From a checkpoint of a small mixture-of-experts model trained on Wikipedia: a variant of Adam for the experts, 10447 steps.
Below are experts of layer 8 (counted from 0) of a mixture-of-experts language model. Rows are named router (the router's row for the expert), gate (a neuron's input weights, with its number), up (a neuron's input weights, with its number), down (a neuron's output weights, with its number) and show model dimensions 0-127. Each number is 200 + 40 x the weight over its row's rms, rounded and kept within 0 to 999.
Before each expert's rows: a language model's description of what the expert responds to; "comes before" lists some tokens at least twice as common just after its tokens as in all text. This comes from a sample of Wikipedia text that the model never trained on. Tokens count by the router's weight.

# expert 29
Prepositions and Latin prefixes. The prepositions in and of, and first pieces of words like con-demned, de facto, pre-, ex-, In-ternet.
comes before: " the", " a", " his", "t", " which", "ci"
router,206,186,202,169,276,227,192,190,193,227,199,194,214,120,145,166,237,276,221,211,232,258,194,242,155,238,156,211,124,243,197,169,164,115,163,237,211,146,222,190,182,141,194,294,176,236,200,181,198,191,242,196,249,228,175,215,157,178,258,260,117,197,172,241,225,220,230,182,183,170,226,140,230,230,210,258,228,212,224,267,191,221,256,195,224,229,153,241,189,145,220,119,195,192,200,183,166,184,190,125,281,238,185,129,161,173,303,159,161,178,231,267,209,207,134,200,179,144,203,199,250,180,251,257,196,258,158,181
gate2,193,189,182,166,195,270,256,179,165,253,240,186,235,224,215,139,210,227,191,215,176,240,165,194,182,237,241,219,120,178,198,157,243,206,170,195,205,107,238,202,88,146,191,189,199,182,166,141,221,230,186,243,204,198,218,267,216,198,195,194,159,204,129,198,177,309,234,153,197,233,205,278,238,196,225,215,142,173,188,245,192,179,176,241,191,202,185,221,94,223,244,142,103,85,212,155,168,232,156,190,259,198,164,174,146,199,256,233,144,158,189,269,122,202,243,187,219,212,202,207,200,158,221,203,193,227,171,164
up2,215,241,215,277,117,209,229,238,238,178,239,108,212,244,178,150,143,213,267,189,220,208,182,215,149,232,201,145,236,256,163,186,232,112,192,198,159,210,230,222,262,215,213,226,188,166,169,171,156,184,257,207,180,228,127,238,188,262,185,170,237,155,192,210,256,245,174,191,182,199,149,198,225,165,214,167,269,273,242,201,117,165,123,237,204,187,131,223,133,193,211,103,200,165,232,195,258,247,230,249,223,200,124,164,216,234,193,198,172,219,249,239,175,162,223,168,203,206,222,237,152,163,197,119,239,237,229,142
down2,241,211,242,156,240,177,192,264,158,216,230,283,226,156,203,239,282,201,158,178,207,154,209,191,235,222,228,238,179,155,137,186,172,254,215,169,143,175,216,258,249,105,248,232,232,228,211,259,288,144,244,214,169,235,219,144,218,313,252,263,166,185,184,160,160,167,260,201,144,268,177,242,233,209,185,202,172,195,154,237,210,198,239,214,191,143,226,216,194,220,204,219,196,207,242,200,193,211,141,193,197,240,160,209,210,231,189,272,274,203,230,118,213,156,210,184,210,205,208,256,195,213,228,227,142,312,243,223
gate3,226,202,218,156,212,213,176,241,174,135,215,246,119,238,191,183,159,189,259,201,280,196,192,225,209,253,151,166,185,233,195,171,154,124,211,245,246,230,151,233,203,218,248,216,164,278,262,246,199,157,165,190,247,169,196,218,146,151,242,234,150,179,202,81,193,194,270,187,239,198,196,154,158,194,205,226,184,224,243,186,188,134,190,179,244,238,98,222,238,206,194,175,198,160,137,227,269,134,202,219,235,153,148,221,159,152,243,151,187,225,139,229,191,214,222,202,171,198,185,283,150,267,243,241,169,205,143,151
up3,143,168,228,133,216,161,196,146,199,171,231,191,237,196,193,248,175,213,239,217,205,185,208,185,143,219,103,246,207,160,231,151,143,142,186,293,210,193,235,231,188,240,267,204,192,277,231,211,209,160,214,188,191,164,267,225,235,216,230,284,207,102,276,145,210,223,249,273,183,254,155,208,229,259,180,178,260,230,220,222,170,182,178,229,158,153,155,211,198,218,277,168,199,148,194,235,118,204,190,170,154,225,228,192,93,214,193,152,178,136,133,246,231,205,227,156,183,204,211,254,238,161,227,208,219,199,227,239
down3,165,212,217,248,167,207,222,156,198,204,194,243,223,159,253,178,205,163,185,217,205,184,174,141,234,189,158,172,241,290,203,284,224,184,119,250,190,164,157,178,194,187,198,202,212,84,201,203,196,223,222,150,141,119,258,172,187,226,145,185,192,207,178,253,191,198,180,243,193,168,209,238,171,205,183,182,214,234,202,125,234,248,240,178,230,254,204,175,169,274,113,214,181,189,116,238,140,149,180,210,185,172,262,224,206,168,157,205,195,222,98,159,152,241,130,187,277,168,153,178,211,214,260,149,166,291,172,223
gate4,208,245,202,194,219,150,213,231,206,251,185,199,171,146,224,171,193,142,313,140,231,223,231,173,202,130,155,173,166,193,244,153,227,202,179,158,199,135,188,154,314,157,184,220,265,235,218,219,156,206,213,193,154,172,203,241,203,260,147,235,234,175,191,264,222,251,263,245,183,183,256,119,219,192,253,198,218,196,219,191,151,181,235,232,280,181,332,188,185,200,195,235,183,226,204,184,163,245,221,205,225,171,204,180,199,143,274,185,187,206,238,214,112,176,293,213,173,218,224,246,168,230,176,209,191,161,197,119
up4,273,213,240,262,194,236,209,188,261,270,212,237,138,177,235,149,200,218,201,202,179,261,216,223,255,183,177,176,205,185,234,144,248,177,216,133,134,137,223,214,300,209,165,204,217,253,248,169,185,223,166,220,193,144,224,194,253,201,257,140,289,243,166,183,261,149,194,255,188,126,216,194,193,189,209,259,230,180,194,144,155,252,182,141,228,133,153,136,206,244,274,191,254,168,186,188,236,163,247,197,224,128,167,201,215,217,160,189,180,183,232,165,144,174,180,186,246,265,220,129,176,211,218,241,267,193,233,237
down4,168,201,164,160,230,160,216,141,199,213,260,93,218,195,291,198,190,217,173,215,247,202,165,216,249,195,232,158,203,136,259,219,189,128,179,227,211,203,124,159,161,205,270,234,190,200,234,229,200,208,260,224,229,180,151,190,206,206,211,187,165,154,296,219,144,176,237,252,202,153,198,147,281,197,234,232,251,199,256,163,211,164,200,210,195,201,224,162,196,153,168,141,177,232,299,174,176,272,187,258,142,184,202,185,265,159,236,206,208,177,219,234,122,176,206,168,248,249,224,185,227,80,138,181,180,185,181,183
gate5,188,141,184,225,226,195,134,223,202,231,260,218,202,265,182,161,191,170,259,177,221,172,194,244,255,156,134,256,145,277,162,208,148,160,220,202,216,205,207,201,162,242,240,253,252,150,180,258,215,200,229,127,230,155,240,243,222,170,124,175,142,179,231,138,225,204,220,178,201,130,211,134,205,132,120,178,177,184,259,177,209,182,174,147,296,249,171,184,269,225,214,215,206,238,195,202,163,203,226,170,173,121,229,236,264,194,162,201,177,173,156,190,170,253,165,261,176,212,210,287,159,223,160,150,223,258,246,205
up5,184,196,200,114,203,227,228,168,198,198,146,196,173,165,201,225,186,161,224,199,204,261,258,172,124,185,223,257,209,210,269,174,212,203,205,185,235,226,268,260,251,229,152,168,221,164,227,206,220,312,161,203,171,157,230,218,207,159,192,154,176,183,201,188,155,217,184,232,134,217,250,176,264,173,246,225,244,245,139,224,169,135,230,195,129,213,156,164,192,239,191,264,260,130,200,158,168,162,144,227,144,210,206,200,129,239,202,281,225,272,275,258,218,155,260,150,209,179,201,223,246,192,266,126,172,198,214,254
down5,164,212,186,171,221,247,228,270,191,207,238,178,217,240,243,269,237,197,282,228,184,209,299,207,228,160,153,150,275,221,252,189,135,209,179,248,181,194,164,179,270,140,215,216,168,191,202,223,118,197,169,147,149,188,181,159,136,222,160,259,129,197,153,178,168,162,141,149,253,147,137,196,240,231,204,168,242,248,181,270,178,156,230,191,196,179,239,219,144,210,154,234,200,207,205,127,218,208,149,189,196,192,234,178,211,168,245,167,159,147,267,260,190,214,270,191,184,239,254,258,175,168,253,161,265,167,173,218
gate6,228,175,195,135,121,176,198,135,208,168,295,204,195,180,180,164,211,222,213,170,167,210,249,195,188,190,172,252,135,204,169,256,182,231,222,213,137,232,195,191,204,216,239,183,160,211,264,201,223,224,243,172,171,242,254,204,188,206,143,204,198,211,232,225,177,230,223,185,216,220,180,123,229,185,175,180,290,221,211,228,145,235,178,248,156,198,250,242,162,225,227,135,101,244,243,159,193,186,204,145,242,191,196,296,207,139,171,215,180,264,155,105,243,216,167,149,218,151,215,199,172,187,258,130,324,157,143,199
up6,251,251,235,153,216,241,199,145,225,159,217,184,198,194,194,99,178,256,228,232,205,227,159,204,216,264,268,234,173,170,244,191,211,103,225,277,245,241,248,139,235,239,220,228,132,188,219,168,254,194,238,214,196,202,257,174,205,221,266,246,154,195,237,254,172,218,215,250,226,251,160,159,260,197,222,170,199,243,179,232,146,216,206,144,143,124,183,229,194,255,172,182,197,207,238,282,211,187,250,220,217,163,209,221,233,231,187,166,122,254,101,225,249,156,160,200,171,208,152,190,187,278,226,152,177,229,168,245
down6,220,198,191,222,208,216,151,214,182,189,208,210,251,220,82,140,181,170,211,222,136,197,147,251,175,182,218,187,187,200,201,198,258,204,187,173,261,199,214,151,199,154,238,157,244,239,193,175,233,131,202,199,193,172,239,304,269,86,192,159,166,195,214,154,166,255,178,165,266,228,234,169,193,249,142,103,229,209,162,213,180,166,213,214,226,138,218,269,187,237,265,179,219,189,257,231,203,196,171,89,146,208,171,221,238,211,187,173,219,194,173,156,251,241,190,241,245,265,159,180,225,167,182,253,296,197,194,211

# expert 11
Capital initials of names. Capital first letter of a proper name split into pieces, mostly clubs, teams and people, such as PSV E-indhoven, Borussia M-önchengladbach, Anaheim D-ucks.
comes before: ".", " |", "ü", "in", "H", "é"
router,248,152,241,168,265,216,195,134,232,237,125,210,274,170,136,194,178,257,236,253,258,206,282,195,246,269,128,235,160,207,205,221,182,170,208,259,146,192,214,228,191,177,195,287,224,232,220,149,203,248,241,215,171,209,126,170,216,204,212,215,204,136,161,233,226,196,182,152,150,220,260,150,205,217,200,280,245,224,204,290,205,199,217,211,233,201,189,180,197,150,225,249,230,176,166,99,246,206,204,166,225,210,227,217,191,189,195,157,181,166,188,189,179,281,157,234,183,167,194,215,210,205,203,225,322,259,119,203
gate4,247,291,187,175,146,242,154,112,207,186,220,224,186,191,163,226,208,158,182,114,182,193,167,219,237,206,192,211,174,174,204,255,204,209,225,244,165,239,230,202,156,234,233,109,233,247,135,136,227,251,167,282,216,164,177,203,187,221,153,364,214,154,237,219,231,236,233,205,183,261,195,199,213,215,183,194,190,220,197,150,179,230,227,226,158,230,210,199,222,152,190,177,221,198,275,137,240,230,227,206,218,258,152,256,199,133,232,166,153,194,196,263,204,254,220,184,238,234,172,127,228,149,194,194,254,121,207,188
up4,156,143,142,247,229,109,176,168,223,198,147,201,188,158,181,142,168,174,196,219,186,181,144,195,170,140,223,259,210,220,235,161,129,241,145,316,161,199,249,205,167,258,199,260,218,199,163,206,173,240,212,222,266,190,229,165,221,219,207,195,215,216,227,171,237,201,153,158,170,152,226,131,174,249,243,201,129,213,208,252,193,208,120,206,193,239,218,204,200,187,229,218,218,192,85,193,171,186,173,231,262,190,176,219,195,196,207,123,334,191,219,135,176,226,245,237,184,143,262,240,181,158,247,177,198,224,160,216
down4,186,177,163,298,224,298,202,234,186,212,271,170,236,208,209,238,192,157,249,194,201,193,180,137,197,230,194,246,218,184,243,182,208,241,212,188,182,158,293,204,251,205,192,164,276,182,202,142,169,165,281,151,143,192,168,253,137,129,231,187,208,114,200,230,203,217,257,197,224,189,165,197,128,178,203,173,192,169,211,219,186,213,134,210,158,212,214,213,284,157,164,227,214,171,154,252,253,206,190,149,188,146,188,191,165,206,158,168,241,309,178,163,228,135,148,208,256,259,268,220,166,205,136,193,227,149,218,230
gate5,144,220,247,148,184,294,240,161,153,220,175,249,232,157,225,217,197,217,209,192,185,173,273,244,152,121,154,167,210,243,216,143,195,208,182,259,290,230,154,231,234,294,130,223,192,230,210,153,235,201,212,143,240,181,240,125,165,273,210,171,142,204,229,201,275,240,211,225,175,189,279,205,173,213,181,237,240,149,144,208,253,165,247,190,207,275,208,185,203,192,211,177,173,134,202,211,194,242,216,200,192,140,227,194,218,183,165,120,190,190,219,187,265,200,236,216,100,149,236,212,197,225,182,184,274,179,249,179
up5,230,171,220,236,186,171,64,192,243,255,204,156,224,215,172,207,215,262,244,220,241,157,220,171,257,288,192,232,153,159,197,294,174,193,141,181,209,219,234,154,198,241,233,198,199,187,185,106,193,179,285,165,210,267,164,191,200,198,196,252,180,204,215,218,179,116,205,163,159,204,196,197,214,222,201,205,185,172,255,173,242,200,155,262,153,216,210,155,198,167,184,205,162,174,224,215,243,151,266,218,231,214,238,246,226,221,129,265,246,168,155,173,195,268,157,148,274,258,170,159,236,162,234,171,231,173,107,218
down5,178,115,251,157,226,190,133,163,217,206,161,221,164,234,106,199,161,234,219,243,191,163,187,193,131,228,195,195,149,207,145,240,164,233,131,148,220,167,190,159,181,167,209,212,206,205,177,147,246,199,223,118,217,204,198,265,204,90,188,208,176,202,163,161,247,198,153,169,202,117,206,114,228,157,123,179,209,199,259,276,225,229,192,159,221,229,206,249,145,176,245,276,198,166,202,158,153,168,219,165,184,171,217,241,221,203,173,174,214,135,253,233,234,182,168,240,214,142,125,231,231,182,270,227,236,267,189,228
gate6,223,171,233,222,165,215,206,254,204,184,245,222,113,157,238,233,135,92,199,160,237,223,236,198,150,129,170,159,198,181,142,173,207,208,267,283,234,212,186,194,253,188,184,233,102,254,174,147,160,193,202,126,241,144,288,172,219,192,212,211,214,240,89,213,234,181,245,232,230,214,210,276,177,158,193,200,187,237,183,228,246,165,186,201,261,192,251,202,129,220,106,166,166,204,128,192,155,215,237,208,163,226,238,188,229,220,187,182,197,227,217,142,162,191,171,247,178,194,185,212,221,144,248,185,159,237,231,232
up6,140,209,179,223,192,225,173,174,193,213,147,162,187,248,241,254,236,226,229,185,213,214,229,184,216,241,234,203,270,189,185,252,195,242,179,112,192,246,213,213,225,161,140,211,215,227,180,213,222,175,140,250,116,236,114,187,214,255,163,170,216,186,206,222,130,233,113,177,121,173,212,188,225,225,210,172,199,230,229,158,193,196,169,154,204,216,118,210,177,184,245,146,199,191,258,203,221,108,192,212,249,155,169,197,142,159,202,225,183,193,168,208,308,127,317,170,183,228,283,270,186,244,159,167,175,233,240,168
down6,159,193,217,241,254,159,181,162,226,232,202,159,236,231,179,144,176,263,179,146,211,124,215,196,119,256,216,226,212,211,191,217,176,207,202,169,163,156,208,201,221,225,154,164,210,167,237,161,140,156,217,184,191,271,142,168,66,177,230,278,241,250,249,163,200,183,172,122,111,155,218,175,185,172,163,196,227,214,145,242,150,149,184,175,237,166,162,284,232,190,220,247,253,176,179,256,248,157,251,181,199,166,163,241,260,135,188,152,148,222,196,260,226,234,188,218,171,165,172,215,262,166,200,200,140,223,212,234
gate7,266,200,168,240,190,199,187,202,179,289,184,218,262,202,194,232,135,196,239,179,204,139,205,201,199,173,130,239,196,134,143,190,164,166,189,252,156,242,236,285,233,224,255,199,169,248,198,147,196,155,287,236,233,183,137,169,185,230,227,330,254,142,171,239,165,164,166,205,199,209,228,178,183,182,202,253,231,229,231,234,191,177,237,200,217,264,191,163,227,70,201,188,168,181,152,144,188,167,222,172,159,224,163,207,187,182,183,181,173,165,147,178,219,232,190,239,156,182,278,160,235,267,179,193,293,215,186,176
up7,222,230,186,183,180,234,241,179,162,205,244,175,230,175,170,239,153,177,133,167,204,163,193,170,243,207,223,167,211,182,204,212,263,187,157,198,276,155,237,247,197,184,179,204,196,210,263,79,186,161,230,208,176,163,208,182,156,203,204,187,205,208,258,276,278,65,187,187,146,223,183,162,201,203,190,162,100,251,159,227,236,208,201,129,290,207,250,254,251,165,248,189,223,208,185,149,190,227,246,167,166,197,211,242,221,144,208,224,196,170,229,230,208,305,177,229,140,166,279,149,206,176,192,216,271,193,179,172
down7,185,104,245,240,239,230,106,207,160,254,179,180,182,230,194,174,207,162,190,283,116,213,170,218,180,182,201,170,143,127,137,188,218,195,202,114,118,191,199,228,228,202,246,177,185,199,246,156,270,186,219,188,197,219,270,243,160,191,240,232,239,207,199,157,203,228,190,139,268,141,255,191,166,204,135,138,226,179,199,204,219,154,238,187,191,128,166,206,192,188,216,221,170,135,233,232,134,248,153,146,192,261,155,234,194,252,180,173,162,213,201,188,284,187,180,277,261,270,191,179,190,191,149,176,228,164,186,224
gate8,240,165,205,169,152,238,279,235,225,216,125,208,139,286,212,232,194,183,158,157,231,220,233,255,188,220,225,206,240,278,165,101,202,201,277,230,167,166,204,126,152,183,222,242,220,241,281,213,198,229,262,210,303,246,192,223,173,146,209,219,173,241,204,231,205,181,158,234,216,245,254,259,151,260,192,219,190,167,254,151,220,253,175,206,276,206,185,225,177,277,237,230,258,236,180,165,206,237,173,219,206,141,249,197,201,164,199,173,227,171,301,202,205,225,213,203,148,146,249,170,197,167,154,196,229,172,208,187
up8,214,190,254,196,228,217,223,241,211,113,172,206,272,179,141,257,204,195,158,252,233,141,183,181,162,259,206,162,169,182,232,239,207,204,152,251,257,160,208,173,202,293,193,226,142,211,216,150,176,196,170,209,205,140,267,192,232,228,133,258,197,175,198,228,168,228,291,132,151,136,236,179,194,186,208,193,121,183,255,221,105,204,176,183,209,208,195,196,130,219,205,159,227,207,257,215,179,194,257,177,212,159,264,212,169,239,145,247,189,296,209,169,262,163,250,122,222,141,262,243,199,173,154,229,205,205,187,203
down8,233,168,211,192,204,195,237,231,229,217,183,189,237,160,145,188,226,208,193,93,233,210,209,223,181,141,108,225,176,212,221,219,269,201,167,174,208,138,214,190,204,249,246,142,196,229,241,240,124,263,218,104,204,199,170,106,183,251,136,307,172,142,186,242,266,201,204,216,196,256,148,185,235,245,113,226,215,201,225,195,240,239,133,227,199,125,233,140,150,190,201,177,223,118,167,228,174,169,216,183,231,194,193,241,190,199,259,215,177,297,204,219,220,229,196,199,247,219,260,234,192,196,173,259,206,223,230,184

# expert 20
Digits in years, seasons. Later digits of years and season spans, mostly in sports texts, such as 1998–99, 2006-07, 1974; also sports bodies like UEFA, NFL.
comes before: "0", "–", " |", "6", "8", "9"
router,224,153,238,180,200,212,159,193,254,275,155,184,234,189,164,135,224,239,251,287,306,204,233,163,187,190,110,219,205,242,186,227,181,143,224,178,161,152,210,261,228,168,213,248,249,197,230,184,215,229,238,215,206,216,119,229,193,132,239,236,165,156,150,228,261,166,201,113,160,197,238,215,219,212,158,198,200,145,190,273,193,160,265,186,241,218,156,214,196,169,180,197,243,138,223,140,200,207,189,113,194,195,235,178,192,179,250,168,210,134,217,194,208,280,202,243,136,86,223,203,234,180,218,225,246,243,176,211
gate6,283,279,173,168,243,194,116,185,185,197,246,232,239,255,170,153,219,190,178,182,232,208,161,252,189,251,169,212,216,220,265,237,167,139,180,207,205,161,206,249,264,209,167,238,274,214,216,212,134,170,200,235,270,237,259,172,173,118,151,252,193,176,170,203,168,229,187,164,177,148,166,157,210,176,269,246,231,255,210,220,218,136,207,154,232,202,146,202,220,264,194,231,174,214,284,217,216,220,170,196,142,221,237,195,254,176,215,170,195,161,160,238,130,223,216,255,159,237,253,220,164,203,273,137,246,245,274,256
up6,189,272,217,146,199,295,197,147,252,249,198,220,236,225,210,199,237,250,255,182,232,192,193,128,263,176,229,228,206,213,156,264,165,200,237,182,163,168,148,137,228,244,256,183,227,83,213,148,264,251,164,201,213,210,242,264,235,163,236,171,134,250,268,211,215,217,253,178,214,205,187,182,166,192,202,231,189,200,234,141,222,147,170,174,226,231,144,234,231,173,139,198,191,173,201,182,200,163,254,225,246,230,202,249,174,156,289,192,144,161,285,241,195,167,190,237,172,169,194,226,185,301,193,217,264,245,201,220
down6,248,200,192,111,234,191,181,200,149,245,184,238,170,234,188,211,150,236,226,200,170,186,149,137,253,246,177,176,237,206,228,187,243,126,211,264,241,245,164,190,178,206,172,271,206,159,184,121,198,252,160,221,232,211,271,153,176,180,213,193,188,183,156,254,109,193,206,217,163,192,193,181,146,223,185,261,202,200,202,141,302,164,145,172,169,244,191,184,188,267,230,170,209,253,240,216,166,147,228,125,220,263,218,200,81,214,236,227,224,219,214,155,262,267,214,235,206,249,247,191,201,201,227,138,156,232,185,132
gate7,178,200,136,244,260,198,204,152,171,240,181,247,271,157,249,167,177,169,194,198,216,173,142,184,153,219,225,157,180,253,221,196,136,175,231,180,231,139,120,164,196,291,238,198,123,173,107,169,240,173,165,182,191,162,206,197,254,254,125,136,198,205,144,174,198,160,240,283,176,216,141,162,232,191,132,228,188,206,185,189,247,249,156,224,276,178,237,228,173,212,210,143,259,194,237,231,202,228,256,185,235,305,211,195,157,240,178,166,207,178,149,299,187,211,153,191,192,183,182,170,207,207,184,182,252,240,180,229
up7,195,210,143,165,269,208,209,263,181,239,181,204,196,211,192,182,134,180,164,175,154,193,225,188,228,179,227,219,147,219,173,246,101,268,181,237,264,168,180,215,208,199,244,277,254,211,155,214,193,261,241,145,176,238,189,207,190,154,217,210,210,158,219,191,194,253,176,179,162,207,257,282,137,184,124,247,237,244,219,249,176,254,230,182,161,281,253,260,176,145,288,150,228,247,206,164,181,197,217,177,225,162,232,225,118,149,205,208,173,258,162,184,251,201,194,278,205,277,167,243,261,230,184,218,183,259,151,187
down7,200,205,222,277,245,187,202,212,140,204,199,131,184,192,179,189,173,129,210,246,179,195,127,126,225,253,215,225,206,179,233,143,142,220,208,152,186,192,243,146,156,240,199,223,190,211,194,156,164,101,225,217,174,249,303,169,199,175,242,226,197,219,183,177,166,202,179,182,211,204,201,242,237,186,163,170,192,236,212,122,168,197,179,179,172,186,213,223,220,193,184,175,245,246,236,147,213,210,222,183,313,220,206,237,259,226,154,224,206,231,172,143,195,229,204,126,189,218,178,75,221,66,224,169,297,161,190,184
gate8,226,171,262,208,206,246,179,116,123,203,195,185,220,234,177,172,211,175,170,129,163,122,204,194,201,203,204,199,219,172,209,203,217,192,147,211,141,163,243,156,266,124,254,167,190,264,227,223,188,165,259,203,165,129,161,191,250,170,248,171,249,210,309,209,253,166,231,140,203,230,233,244,137,223,211,235,194,228,200,217,220,149,189,265,209,179,229,225,154,223,89,163,196,183,223,185,201,176,209,167,165,237,223,223,218,288,155,152,231,155,266,210,259,138,237,156,184,208,248,231,125,230,174,250,261,229,191,196
up8,206,230,284,207,218,227,143,155,223,173,202,212,160,124,228,216,208,98,150,182,261,213,175,271,185,237,271,198,247,217,193,213,173,219,226,187,239,155,232,201,218,202,179,160,219,228,181,228,251,167,183,201,227,185,295,188,251,165,151,139,219,271,203,241,245,185,265,184,152,154,227,219,189,140,180,150,176,221,165,157,187,226,197,302,265,144,193,170,187,98,170,148,197,103,235,202,209,170,207,256,221,213,142,234,225,226,167,174,204,236,218,160,191,169,210,186,177,205,170,233,260,201,173,243,281,174,241,137
down8,112,231,158,153,186,213,257,192,231,184,211,180,144,195,196,208,213,100,200,130,197,237,223,224,130,186,169,212,162,219,154,186,178,167,193,88,214,221,189,172,215,171,194,195,281,222,157,272,174,202,246,114,203,141,147,234,159,160,222,251,158,220,245,129,219,200,237,226,200,180,201,260,126,154,222,212,159,245,176,269,241,287,234,203,227,162,238,192,209,227,244,283,186,149,213,190,146,250,178,208,206,241,169,176,189,233,234,137,208,210,201,166,236,142,181,255,191,209,140,192,142,218,198,157,145,230,149,177
gate9,250,218,221,244,206,182,231,265,128,126,234,150,257,171,234,238,194,199,193,215,232,206,153,208,188,192,201,232,257,192,211,189,217,211,243,226,221,225,213,233,177,259,167,184,232,155,190,137,153,214,186,245,212,137,134,200,245,186,229,252,174,183,190,195,185,214,163,204,250,127,165,138,225,226,156,192,136,214,184,206,246,256,166,172,245,173,141,250,176,171,168,167,223,119,176,221,244,237,143,240,178,143,132,147,156,130,231,160,219,182,160,235,244,121,179,156,206,163,266,179,196,105,247,231,216,250,235,307
up9,244,179,246,209,200,260,214,203,242,235,227,267,170,192,217,231,160,223,302,159,301,200,181,197,174,221,269,233,191,168,197,213,228,189,111,145,233,220,199,179,222,184,237,208,211,229,241,180,233,185,173,174,221,259,293,246,142,135,150,186,130,276,127,234,212,217,185,198,224,215,213,138,190,126,167,213,226,193,134,203,164,242,232,185,111,229,247,176,286,188,242,167,195,147,219,240,174,175,226,177,244,227,210,138,228,174,230,166,171,249,249,167,189,241,195,219,173,257,174,200,230,174,180,169,95,221,205,223
down9,156,169,215,187,178,241,299,205,187,159,217,168,233,223,175,158,156,206,137,247,183,184,187,196,220,174,188,271,180,219,201,140,226,172,197,174,186,235,199,177,236,167,195,193,229,138,181,181,248,177,206,237,272,202,241,283,178,147,191,177,221,213,212,220,223,182,215,256,253,176,246,244,187,187,212,155,160,71,202,189,179,207,301,197,141,252,259,258,115,186,158,254,196,194,163,139,182,205,206,198,197,227,176,261,226,188,208,268,243,174,219,225,212,203,221,179,121,142,130,161,214,218,187,325,177,240,218,266
gate10,162,187,245,238,201,238,218,160,280,231,230,244,164,164,172,181,241,164,155,246,233,190,189,263,209,156,201,168,232,128,207,189,243,156,191,190,253,274,219,149,171,202,199,159,247,201,241,98,205,208,201,162,196,212,200,246,275,220,107,141,141,196,272,209,223,185,145,154,202,116,212,240,226,148,184,128,252,188,242,157,268,254,190,174,187,206,243,181,219,123,142,226,225,241,178,164,218,208,230,191,132,222,175,256,203,239,182,194,249,214,198,179,190,244,164,230,176,262,198,191,291,203,139,271,169,180,197,171
up10,208,133,238,278,255,241,271,250,159,174,210,254,215,237,206,241,192,167,179,209,193,222,195,222,229,219,260,265,161,225,262,165,169,192,217,172,213,250,138,217,194,203,165,219,183,115,155,197,146,224,194,195,189,196,245,186,200,179,210,185,257,142,230,185,192,179,207,128,167,217,207,199,253,230,252,151,205,272,221,170,198,148,161,133,247,125,244,210,251,223,190,201,162,307,178,202,248,191,168,147,148,233,180,259,203,193,198,204,199,169,195,157,158,187,266,211,263,200,36,233,214,190,226,216,213,205,259,220
down10,290,159,169,161,188,179,218,220,204,184,202,118,177,202,171,213,203,263,207,178,190,238,213,141,160,142,160,166,176,224,210,232,137,289,204,218,139,237,259,188,202,166,170,226,173,266,191,214,154,198,167,266,177,137,230,188,241,240,142,213,171,174,207,223,141,189,207,261,169,239,156,209,162,215,159,245,282,184,177,202,199,214,242,247,214,156,123,165,168,199,153,196,203,170,258,192,287,212,108,184,159,163,153,236,225,162,238,193,120,192,231,182,184,160,195,234,244,141,238,133,202,207,123,157,155,229,125,223